config = dict(
    hidden_size=256,
    n_experts=160,
    d_expert=48,
    d_shared_expert=0,
    router_score='sigmoid',
    routed_scale=2.83,
    balance_loss=0.00507,
    lr_router=0.00222,
    norm_eps=1e-05,
    beta1=0.95,
    beta2=0.99,
    max_seq_len=1024,
    train_tokens=1982000000,
    max_steps=15122,
    dataset='wikipedia_en',
)
Below are experts of layer 3 (counted from 0) of a mixture-of-experts language model. Rows are named router (the router's row for the expert), gate (a neuron's input weights, with its number), up (a neuron's input weights, with its number), down (a neuron's output weights, with its number) and show model dimensions 0-255. Each number is 128 + 32 x the weight over its row's rms, rounded and kept within 0 to 255. Numbers have three digits each.
Before each expert's rows: a language model's description of what the expert responds to. This comes from a sample of Wikipedia text that the model never trained on.

# expert 28
What it handles: Bare spaces, brackets, hyphens and small words with trailing space, such as " (", " on ", " in the ", often before numbers in results and tables.
router:175074160140131059175049091191107087173147142159130063154122154141161173104094130093101155082133092134156102096156127142129109118116100167123135165098127126082135133121134096132149136146152158139146107117142131125180118190109107094150124087110110142146151127056186126089177084123132171109108137087144154194184124066164128096132121112108118120082135117164149100130175092148092091141103199128135096084077122102121042149159162141139083148135161178149116112143119125171126135152087085114104104083092150108140122163061141108130118068129189117135164109162219102120146085130105138113162114099064148099081079195090129137187162163163151116111168138130090117096169098138091072148099067114095160115145083130112160099104145058082079122144144164141134155089101144111114184152113098
gate0:127090135099060153145152114089067144139102145134147102136139091090170123153132150165101108086190134093126113158131186122140108118125126176136124097115114142168142109090142107115122148175138166097145140123142167123125142200216136164117110133101121078079202129099083175103130108130083112114104107089170114183123144121048131121138092080088088138093132109088122079135161130144115079195088107172116130147136153130127079108123138161042025110166205142122116084122096137156114091128134121137101195118138175121142109078152119148126176103154037147111152170158144113099133082118126129155168121116165114105131145127071125141176131188082087116113196059124081084051140090089147139168130136157127113097135134137174130138167172113141091149105151179119120142149163098155115181140074093
up0:157126124098171193184191136116157135168144148109144145144127085189127126173123124154137098163166117133152137155121147163074123172148128151169139126110155108136103192136132090121153097090125162167111131156135181176121126132097164152139096197221133096167085183122148147135109125141160100115129160130114145064108126162128163175076162116148153151114052135148175127073093090143126132198133118108125155142154105092053168102089143155175147127166114153048062137122168151110108197153093140141142076093132175157161103128117093148139180184090126136065151146134119175151121145123175137143102123123133197081122186105074153152127085151102147091126121102119138040097063101147122104111131112145206176101149133117181157100162081117099115090136172161130100127148181107141121114078102132
down0:148124146095124088177141175143129147102136146142134116117166105095119141202135121149127107126117067114180124125103146148139136093101143107114160122178128149086128125102143110194138136130106151099148172136151106116160169140143056116178103132108098199091202093128120159146122138101118129156151141169137106129187164092184125079130106029144188107159136181202157126129115113058141134113142167093209165132076128169110110146189098046128159117105127150170215137149186113141164111142111068100140134147160153091104153147133144135113191130182172114127116091114168100115135129121085116150187156135099127051042139119162150102136179124103153147150136114140137112068146178141128089133135095114093165107135117156144096202117180160097103127175117068146104113095117143107099119110177190

# expert 62
What it handles: Main verbs right after the subject, mostly was, is, were, are, has, would, plus em dashes linking clauses.
router:095078165126085116148055072145107101213147158176144113144176176103148181111151159110110110151107164124167114071168072137092130097119123146135100142093119178101162133088115117124142118168084124110118068047131177131125132147086122062124101102085162114094093150125159095103162106147143190150084109110163170192160108133172121130163074161135157080107144086123048124124119146128123095138108198070124111105095115146126075108128163137114144138111140103144131106141160168089127137111187095166095137126110150097101126105136128186138137143154129120139087107137103134096174075160164106131148058173112124122128049140159167173143125147179114124142122100065112154176184027162106134143161153097065143130142095084137183138146144104163110120118132182078067172072144116128124133132109105
gate1:131062157127170139159135124072131130102136129162108143167168122166157160116108158101156173129048119061137134133126110092160104052099166123158104117137153170132091101171109139151181113162123144065142148076167146161200102125125169102118133188192106200131126069054105122105142078123109130119120109113107087165115136130142184156111097135152138111097107101167147106122109126078117200124176181135088132155074170127170098116168126079142125106143095131139148169148149193110143111113153135146111140062082114155112100150148108120189151179135077140163140126073132144164149131106106108156155129114218048143107126119143133174141162153058198121178168115130074106182127155169113092145130160133151184193164144149162125153109124146170126147095120142091103110137140098124121081101138062
up1:082178064117136121147109127136081107101144066083173136073174103115161112099142125103145125118168056132077135140090168201117142135112148086091138114162109088122132117117178123143130174103117090144122104171094111089074147228115101149138158142102107098103201107133125180157129189096114104092137138118180092130109168151093154114135145110155171158173136096099143102124123113087109133111089064146119103211146070176191193108115063122118186099118137103093186122179125075156101118174135126089154077093148114114102185113137139096149156116120067083131179148124135106129110138080068140164151102133195172143135149152138118132174121104148169117105131105187141163099122120123155094065155092115092135131103077147081152092148160101115147112188118063124143134125130106172102159130126174
down1:103146110178113123124130125182127080140115174137082072101104154140139105163090150065172096135140148143084184114102106110123123126151129064115116085149060070165082124128152148098101179103117145063099131116119123114098084104120125166119071058147121088114117127125169080132125134099145114183111129183175099130112153139177069107115123135165160149138180103141116136152131051127101119117102151101098098107116127148055117172155132173127113130090163143113149130067078185237180146139136098188156132133090142125127141082128094145100120114092189171194081131147159116158102147147116140126151176201120083131104093139088060094171155112083126154163171146154055124085139090169113079118090082154136069111070154090089088104148114139147141088125094171130128124115089150115133136169129143

# expert 54
What it handles: Blank-line breaks after sentences and before headings, and sentence-opening words such as In, On, However, During, While.
router:121073094079185179157066130180168098147157200200170136152117151169157149128147128109089114135118137103129127120118127099108136154142076101173119128034060136188124166097093142124128131152130098113135104165106202127108130142083128091171100094127139127127155124115190124137101116111164066161081116128126170100183106173153113107126084153125102127109130099109188138155164078172106159146144148116153143145093114138103084059099170157084128148137110142134132167131096110199083131140126078081125139127116082103143174158130112117051180118151103135154135172174135167138188146115119153103142190140100116164144017130144121187115111142128120076123159096096096140140154179087139089075096086112094096132092135101121125109133068096131090137128108197142149136063111076083109151158111144
gate0:127098191112100165143107103151134166085108133143164168131124108091149152030168054164137119129104094116124193116137109143140160143121140125168091082146091149087141108156144135179119105092103077119146160086148106110147110205021092121171111118151144113120064058123115133147114177123115140143111186132148133155163153122120154096086120070131144127120097094116114169084154172076130123127145145103162159104123212108144051146126124152153171116181146150136123097130179125079087156099117137109145146156106156150129106144130169133150115117177194137111162125131179091122121138109164143170059096149089113120122148141143104104104143174090072113188073138095169087143126173096141117162124082128101192105229170118142163085142187156126152121112095083146084112155151135095155065139101132
up0:144166124159155106146106105039124092143142132067095109145140122165185168112086141077079165084106180083083148175143095191141203090183158157108119157145097146044144126102121107117155152080147124191088109138176137158109158126141108149108114128125131048116105069127111096086165113088091120071093160117136163148138097079131132119164156131097142134112139123118111146101158085168133105125142173091130095135116141135139140148135098100093135157120096135164136124124150171118169167136120127137128134096083223102124125129101171135163133078098112150082139138078160100094069131147200122201150099112156142076176104123112098097190093143174192135167188141165106106091126099159128167197151178122083126154123205105060188125099098153139108158119157138135107141093141131100120093159129107
down0:115144144178178086101079100118144105134166111102100174088140149063141082090133153110106149139152162145177128137085135087163134091129123143119128145111137082168153118146108149148160148165128146124094140119138140134125131085120139158072065184112105119158154127109188089157109135129119109129120082117119122123128235126083175101121100129110121108119093105136119151125120113174101119137107098099110063141148088131158105088175177081152123125187117153091153119144126140121095018154102066058135110147075120149113087174135126132143115166097164091126146181116149104134155092125141070128118114100111105074082223045200143074119166102163162112110092073111075127146142093142111174069139135126122066187084069127133105125120104154140132112059066089185139166133099125114171180133143122

# expert 61
What it handles: Pieces oc, ac, Ind, inf inside words (mon-oc-oque, Ps-oc-odean), plus under the, along with, and table cells in results tables.
router:102147123161128114114083097108130121134193140147118089087169124107140136073162187132101130060123185141159145092158117144110088129113081116105130146120043129158122184114148092156087096133143156095142107102077150168169140168126137107116070081106129191108084115113162116144147165143082071113108070104137162183159042071148157113151140116094145054099131117134111132153175113136161151105118057146153079095135154128128171124107152144119140121100120154145198142121159120155099108129174051150133156077115116127125105182059160140202139083131121142127122119155193134141085101136169089108103128087101148108093090176189083168147149139125166080129133128093150131171136104177134138137179176128095129091129112126090153140080171108156129145115112192118173185057073097110169093187129140
gate0:083137082173131118130121158132158136144165137106138152113134144141127127117127130178112130083164181106085093042125132147159094131076117139114197084106047156127133085131138120150187077086107105115180075107109156212151111102184117116102156157098133106122070161154126106072087121067127115060126128104119152084112110089117081200197111122118112138138123152142119076100163163128136108168105081177061169091136143119083110111144107126062145100121074131066104174120129112160183126169105105118162106156135132090152086078113128157136157111157152114110138137125180123155099103143157136132098045152121174097045095155146102146114125153167070139124164200139149154169119144110139212152209134165096123110154124113144166122092113117126153094124159095101105135138142103127096183129181119
up0:098096085114119139123112121063139097152119150159142123188135106094132125069124150109150130119183061154115114118076185086142158153095162130182137098099177074116145071120076165099125119079183073104134094185120197109138089156125143097137106063086108137111136128088125164194114135112151084124140121099170192103135194092129055065151151144143167089166096164162135099136123120161129101151097156180109141196110113160098123118126100138154136163115160133100125118139092121125131168167125094120105126112112139090146164096158184086124108067139081088166136114112054119139086148140136120135076149101078096110173104124102175177103060072137082169198134142116191097182090117138096137097173129125085109129132105161123188152104139097178109127097081128119150137145141132125146147174056087
down0:107116147143094141138066020140097122133128148104071107121142050144139132127134071079132120151082151152133122175154118135172165160144099117164133096137158113134132125146104131185085165093095078140153174162094153125102142128193120102180068061137163128073153142074141129084092152127078154143158130171131177121177102061123132117199087107165179124127173093126081114106104160187153103024111128129146105171150156123142185136163112149197099117099125088136135122122130142096125129146086097106097139186127137150104187106119144085117080127133139149125151053087168115140107148125134125140132098118140158185131116080113102099141127069132105183174143114115088089102160095112163143108107114150112059142121099046096063086142166083107163117120119181102107120178141152091129109157134115

# expert 31
What it handles: Opening parentheses, sentence-initial In before years, and auxiliary verbs after pronouns (had, would, was), plus spacing before spouse "(m." entries.
router:164109200086123118150032085183086123166159159165147131143117145116144136091136138165128128109087145133164128103097111138133170036060150154131066193098153198145124150125096117104138126147125094112167124066147185104133139183119129067136157141075119157157117099102170169077159047160125149085094121095086147207157095061114168071169098159089135077096160124116129187110109103111208092142045156140112125092077137124137048151164130091127121134136131125116102130153164159145111127102139085144096126159102166098154139080129128100129127126131138107131161175163141108109107078133151086159160094183144131150102054133125085150116079145153175132139152086108165134125152147125185119092161110095099133145136157077141138101102117113137152146147100119132116090107162115097145148163110065
gate0:157202158131144112051128113127174148133130152170124109094081146112151114111142137159175091160143118146133135149083146092079069075079099105150072120203118080139113168143101182164133103126159094140128115102111160165168107108137111081140122184137154154170156161143116165149120053137096140126146102099145042156071118118155138103150118131189152070133131108103119126150109133119129106121202124083089160090108086102152177071160103115086138178096104165115087121084113114129146103103132086180127120140046135162125104134122118168070106184155134135112159136106146124138122151167141148101121079127114102111201114120131159076131083149062084187152082129123155108148205114163088166061119152174098120168158140102072068159125094146157150145099108101085161114076105135143087101117159072
up0:093136107122148111190115062140113178131169177119112129133144107152165152157074145075159118175105122124141154125168100063156134105128143137176155094129099129142115143091132155106122112087131170072151130119168137107148087128139180069105081069142164061153103154157108114086134124167087113146196066128135148112126178056115077162121114078112140121181199133060144139055149124136117168144100095081107101190110134096142103145120172141169101130092089095085121106100114218117137125139153134136174167093148116110135048119046127081181143113137117088135057119109116116123211143191127134079096127076098128129146130113062119115143121161117106108151159158088100095123109144117082086104134146150098116141082090116160133144089117130141174163103142123087084118121134202129130172161151170
down0:149138156131175104148085117132153130156114115127102174115122053113115131134111170149111136214156084135183145095175122152100131134152151138099122106139119106138056111095128108150115107150093133226106173115111112156105145172131097181147144146166166142102114122149166141149153175120078150147120094120072116135114096106121112161180159120033117060158107036177133132117136142126089117147191119120110156183145120113152093097122147150194097140139075127114108137161173105127108133055091147196124149168092073136161086162151163163112086170090071107103150137118192127122136167116125141178140107187125143127129102149116110092132098115142148107136170157107117167126090156063169115100141109098080118070148133137126190145080144146189170183093103089091180163093156123102101180199150162

# expert 24
What it handles: Word-internal pieces such as ord in affordable and Ford, numbers in sports tables, paragraph breaks, and management words such as bank, chief.
router:097081154057126117163089120168168163145160153134122097162178140131122112077096214136104140086090098110141178121143107173127141117137110116130115181137098163176119144087140168138121093148168070096167115133143116125151109120071150125142119041141112118123132107079149106153045142130149134120064107143121186139158053140093104105171099134075108114081112100116098151073096087147161057164143150107156112153126165133154122115131114166136113119128157113137148170113117117151096107163146082164145138167119131186115163124119171154093123062164149179168171149148165109105111053174177139114135143080111121124121085126117094164120156194125104161163162136142114141091102160126129181099121012152065165096147087140115154096141135104190108153145142135104102108039085143125067126161085096
gate0:188178139076147122171134165139141156102183136085115134174139135071121126128191146121122176116094107189116116098086074162168127076095126148144150183129113132178106165134083109112109112194100148150138078155132108107107123139095166162181142103086112118134092118116106123171087127157110154155124112128144154160188130106066162145059150101132148119140108166132055108115135140112142105146202114155177103168159108135125111086108156191155143115109090172135087152115115116157109184081197164137120123067133123127133120216168167163108154140156110121094102142134174169153105106144140150144093127089202133164081128144117038102074152139115113168154143100170187063148138142168148066177048109112108116110073105161171156093113084143126113120119140153110184127123164143133083153089099099
up0:133134103170064156129097107179095048140120124188140108098132128132143205162092155098126139133152151096173140109133133123084081101169089068165180119121117164089130117108105079104118160114104113187123126134112156125091108141123109160105149113143126129086145145134149142120147107133075077159207154066125133126096151047143081104116127143154115145158116159073123166154112117151110132182143158143128058133186157118150112119070133130098122071151091132124103163150122156156118188094168102098125156147087106142096111021125118106075085091123089117118109135145098120150215133123125170146151164093140113082159120122104109117127129145172144114160138075069145131121147111125168146049174179084188057174134076076052129187142142125134074161159115145145166165151106114096153159143084126
down0:093126136086111135149132176166121168144100070134091130113118134089198092151103071136107127162080110099142126099091102079116100144137117110133070126101117138066190175122164115093146132086129058155204111139118128090099132128092124121076126137099162137096148142106137157135148072145119104184065146107143169120141160087071159083101109162097092074117143118120121204133161122079144136168123152104095161151117163141070210122067079147109133113072109144122158139159131112163059114133158171175197117115077142151195085145142131145104114076103160155117128184139150182113096070157117191155137116190117112093130051083150144178123111113136115130133139146093147174123095137174104144179090064106114084129136104126129142146144070084148139084138158177094139154108090141094194110129132125